Experts of a small language model: 10 layers, 32 experts in each of 10 layers.
Below are experts of layer 7 (counted from 0) of a mixture-of-experts language model. Rows are named router (the router's row for the expert) and show model dimensions 0-95. Each number is 128 + 24 x the weight over its row's rms, rounded and kept within 0 to 255. Numbers have three digits each.
Before each expert's rows: a language model's description of what the expert responds to. This comes from a sample of Wikipedia text that the model never trained on.

# expert 19
Description: Clause-linking function words in running prose, such as and, to, was, is, that, who, been, would, but, it.
router:144129085144113112112157084110115120148132116163131113110081150121132115101101140097134099111132153135172161162138102128149127154125095146148107151164141116125171137137116133163195159151098081118137154076115153109127159095101148132139136141127112155153089129103109131106147127167155126149

# expert 17
Description: Colons, table bars, line breaks, dashes and brackets in discographies, charts and results lists, plus words like Hot, Album, medal.
router:088119142130146118114114125084150107154125119138091152089118145155128119097138134105161118101101148099162086139148077124115154123154143133152138112136129115134157160126110179173154153134079129091131145139137142148155094140119124106093114124143102162131092099132107142152101080148152145182

# expert 21
Description: Pieces containing p or sp, often just after a P, plus section-heading == marks and paragraph breaks, such as P-ok-er, sp-ire, sp-ring.
router:146127113077165151167151140117128115157147192115110126078147179163146094115129099158132090105129114137114094122141126154148143076152152152120119101138127083105141125120127119150161172100093112120144152104118148130115096108133160167146130121146131132137122099107151125100167129103121117158

# expert 15
Description: Inner syllables of Japanese, Slavic and other transliterated names, such as Tak-um-a, Fuku-ok-a, Kik-uk-awa, Kalinn-ik-ov.
router:144155122156085123103119140093169129110152124139099145131116153164099103122134089122125119120140118127125108164166093163129187149137126168121123107160107084120128149147113130127147124143113129130138137066140118142083085077142139164149115155135120164162144110116098130094107101162162139144

# expert 8
Description: Word-internal pieces, mainly r, w, l, h and Nordic ö or ø, after initials like W, H, K, such as W-r-igley, Bruns-w-ick, Bjørnar.
router:112117110132171132091161120110143109131169116155167142128126144174135120095115111131154067149095120129131082131105099142133184132108126161156095172128103101140126136148132093179119119113142114135123161082112160158117087099144143148160137110110135144106106128118158145109126104102148117155

# expert 31
Description: Mid-word pieces of technical biology, medical and chemistry terms, such as atypical, erythema, dehydrogenase, oocyte, and Greek or phonetic spellings.
router:117134119097143094096160134117146114158113131123112123111113121092113117128134170146146087094139120153152075142157125141118160103153144152164139138158112103157142143138130099106196134135104126119154133097093127084128102109150126138142114136153135194110128090097174146137167130149119134170

# expert 9
Description: First capital piece of South Asian, Middle Eastern and Central Asian names and places, such as U-ttar, U-zbekistan, Bang-ladesh, Kh, Pak.
router:112153131107109104146141081125121129117149113162115146104120123146122117108110115083105099135141148108109093087126139180123143127145115168104112119153089117158144161134093110154141123094104132106154138112095132129133088110124172145126130086160144182172148102127143112092117115149177180132

# expert 0
Description: Final word pieces of foreign names and places, often Spanish, Italian or French, such as Iv-o-ire, Bronc-os, Buchar-est, R-ome.
router:112141115123122112104147075109118126154133131101119180132124116110109094120129147137142079145109103120143126121172094144136117113166144144142116109106125045152149167140129140156129150142121136122109138134109174122136135059126156110147085150155108164145117081116162141176112145132128133125

# expert 7
Description: Short first pieces of words after a space, mostly t, m, e, fl, which begin nouns like tunnel, table, tonnage, mill, tensor.
router:133135121141107130119144134103118123157153166117147130110142149133107128104148104139135109097140119082114110151126112152163116109158158153154114131134131102140155166151111092163188138074119133125135140105085136098122081102148138180135091118175131153132097144095102116097165107124111177151

# expert 4
Description: Periods after initials and abbreviations, like George W. Bush, S. 2363, St. Pius, plus commas, colons, degree signs and units such as lb.
router:107128102124144122144200103074134127111120141135131127090120139125146096086132100082132112123133122155158111158164099147155140117142124131098103139128112128124175127124097123122144107155109119112129190071111116151127085114158144130150104139127140157129096103101155132142110146123101141192

# expert 12
Description: Middle and final pieces of English surnames and place names, such as Bir-ming-ham, Buff-al-o, Brown, Jones, -ford, -ley.
router:104153137160180123112140118114129147139150145107118165114111116146111089114101106138138070127085116146143087153177103157131121100124095145129122127172130091157116118125112147138138142159121139107121136084118157156096102087150147178138158103108142168117126107121124147137115145145190105117

# expert 22
Description: Pipe characters separating table cells in sports results, election tables and stat lists, plus labels like Candidate, votes, elected, and semicolons.
router:074115085119149107127128112081159101141129152118128141101083142132118100115144140121118107109124106124152119170155115128155134149167131134170092140181108122172139137155087129131146157117085132108148135104135173133140121125107134146131095102108140160163130103070148106163165127128149139163

# expert 25
Description: Articles and possessive determiners before noun phrases, mainly the and a, plus his, its, their, as in "is the third studio album".
router:134119147119122081111162124104114122150150150110128117075095140116122090100138142114145101129165128139162112147151118154161124122113124142119099155166160132138163118169134151151182132160128100099118178124107131102131114062103146134118121107133121171186088138113136128108159098138144149133

# expert 13
Description: Inner syllables such as ro, res, led in controversial, reproduction, knowledge, plus the prepositions for, in, during and the prefix Pro.
router:112132081091158120169141097102149094170161135137154136102120138129129126120104150144146065139155107146101134094127093132137094119160106144121125141161118131150148162146122095138173163134121116116120166089121109132099100076139151173159156160144135165145110108126132118171112138125107117128

# expert 1
Description: Number tokens, especially the year pieces 19 and 20, in dates, scores and table cells, such as 1975, IUCN 3.1, 7 June 1947.
router:108179138110142122140136115097111127120137141159117165114115151129099112109128159138159104128144133105161092170105084116121146149127141165164083127131140117156154146156104127109136127147054135097112151102114118100108125133104144125112090163132119188121127129136168098162162143124156141170

# expert 23
Description: Word-opening d or D and some prefixes such as red, bl, re-, as in d-ome, d-iameter, red-uce, and °N in coordinates.
router:100136099106104113166165134078135112120154142125138131089109125135114120099114140146110092113105113110112151148158108119130156150153145124138101171137128127133139121164084094157184131119102126122146134146115143127114088094154206167144124131168127188128135118084145122106122115155116139119

# expert 3
Description: Verb suffixes like -ing, -ed, -s and prepositions after verbs or nouns, such as of, with, along, north, across in running prose.
router:124112101164127107095144129111151094144123161135144124115080138125092109078111155151133102120085139153183114116116090133163138116131111126122105120163117108109154160152100138180154150150099106067122127114151118115127141140139142157175150127144110163180146113112118114112138115153139145165

# expert 20
Description: Opening pieces of verbs and common nouns after to, was or the in narrative prose, such as dr-iven, act, pass, mov-ing.
router:116137108136185139088146137133139110178146169159148131103122134116093105127093110107116096121125122139102106123105086109142136135118137170154111136165106104115140174167128107155165134139087099158137113081108144110156122155108156158147152126149126145143111119106122092107118091160121179107

# expert 27
Description: Middle pieces of words after F or S, such as Conf-ig-uration, f-ab-ric, sec-urity, plus commas in numbers and clauses.
router:126128101146146113112162116127135091116157185130129144120113142163134090131146128086137091068115087130157074102141104127182188105136133146128128144140091117155125144130159107130147125126116134115112202130120140135118092122110175154147129105106121134116113103132107147151139165135124136112

# expert 2
Description: Short vowel or syllable pieces right after a name's capital, often Romance or Slavic, such as C-es-are, B-on-aventure, București.
router:128103140152136132110158084088119123127119171124138125098127181116135126120146117091127070141143154123111096147121105160114182150174131127136115128118124074117126110173125105144128171101123136121132168115082157140109091073131134139176147122126114147122126095142151144161140145123109162112

# expert 26
Description: Frequent whole nouns and There in census and history prose, such as years, population, people, University, plus plural -s and %.
router:126139133167122105109149129096151099164164129163148140127066159125076083134073119092114115108114166095157110133120114147132129088114117154174113103112135122128142103120128151123152154158121141113134150107117134114157109141150149087137157125137119159183108109106126108168147128168134147147

# expert 18
Description: Single first letter or short onset of a common noun after an article, such as p-owers, p-itcher, f-ish, ch-arging.
router:111136132096170099128154110092134138129170159132142097088126132163121112104139121141151111117153130112130106141178117117164123085126160160114095169129152107137147091126078112143173144112100111112148145115081121118119060139107191163147122126134140135164122133102141126131150115143111124141

# expert 11
Description: Inner syllables of Latinate or Greek words before endings like -ic, -ical, -ony, such as test-im-ony, chromos-om-al, According.
router:141118116114112087105151129081144134165133133130100164098129130104095123137098117162154096110133134107119124139153119129162145133165156119121109139159147070125143148127107125112169146160075064119170169138143126113146109092159155143115152149141126123144143100105148151131182097121107104115

# expert 10
Description: Final pieces of place, team and country names, and suffixes like Island, River, Road, County, as in Sheffield Wednesday, Hurricanes, Nigeria.
router:105130116114134103085141096092143093167160152118110159121110148141117062113084122113106122100129149101118118150157090167164139114158143142110103178157137102156166123137114117122155120130113112127128144122126113146147100113151136110129096105154135196142089122112157123156125093160148117141

# expert 24
Description: Opening piece of longer Latinate words after articles or verbs, such as acc-elerating, exp-osure, ab-surdity, comp, cons, dec.
router:112132116101130111131156141090132091167165158154120155100137098132120124123100129091123083087161117138090157123112125166135158125137120157119094116122145123138137141155131117132157182098104091125143152108123128107166090147121162153115148133164114113121088135076146159117143085168139163110

# expert 6
Description: Opening word piece of personal first names, especially in sports rosters and lists, such as Mar-iano, Ry-an, Br-aga, Am-on.
router:107138125161165122116163131121096085146126127147128160117124156120141092147136144088175086139167150091116138128127076162116128123132117165140109124144116085162126147155080124117125171100118142141127131138086130151149095111117133142145180097127132166161087098124150153121133116158164127107

# expert 16
Description: Adjectives after articles, such as new, public, major, high, national, plus -l pieces in compounds like Hindi-language and heritage-listed.
router:113155144084149101125116106108133060168141148139138128084138118129086121121115110131166084137108102113182105138117108145164123115106087145137101146123095118153122167149107126136152118159106098134144164126115103114163131137144164109128143122148098141134115093123118122137135093182146184117

# expert 29
Description: Raw UTF-8 byte pieces of Vietnamese, Cyrillic, Japanese or Thai text, plus commas, brackets and digits in tables of foreign names.
router:095127098112137129110126147089131099108134129171150156122127132129142099111117105111182092114163126118127097118133126155123164130139109131172110128135115085161186164141100116120138159097093110094154123094159164136139124119121165123125077107162155152117150138129124141120122134158112191098

# expert 14
Description: Capital letters or list dashes starting a heading, parenthetical or list item, such as (Single Top 10, ==Certifications==, (Köppen, (#79...).
router:101116121078136114162153105091120116131139131147128100091146125148121111093111139126130104104117180114137118116109110164155184144164156156121093110117108126157180125145099107124150125107098125134130134128136169116106092095119136112115110154142108139147130113096155114154175129153124205152

# expert 5
Description: Digits, en dashes, spaces and "On" inside tables, score lines, coordinates, date ranges and taxonomy lists, such as 3–3, 255826, 22.5%.
router:134170087119148098116152107099101115162141145149138139082099154143110101091127150092138086105139131096160122158121095131115133153149103150118117153173146103134154123159121112149168150126085120113132154090095142098137099111123168153099111127144112161152107118113158114136176101145148140156

# expert 28
Description: Word endings like -ical, -ation, -ing, -ent, plus heading and label words such as Championships and accomplishments, Personal, Career, Total, Cinematography.
router:098104127133123123142166135076133100165127177160100123128108143151092131107090136121147113110137140133181079151158111150126162135144124116159100159123137122136137174137138105160146119137117112117125165149113105143138131072133137131098120119151077149161112089111110112146178088160133112149

# expert 30
Description: Inner consonant pieces of foreign or uncommon words and names, such as Glas-g-ow, ultr-av-iolet, Carne-g-ie, Allg-em-eine.
router:125105101132139096123164115123115144148136129143121132160145140124079121120125101160118078142152128101144118130142115136136186119173117153126110164141121056169130137112095088164110109095080138134136179108093113145159119115105137143109111146132129140175118099113115175123132161124129107150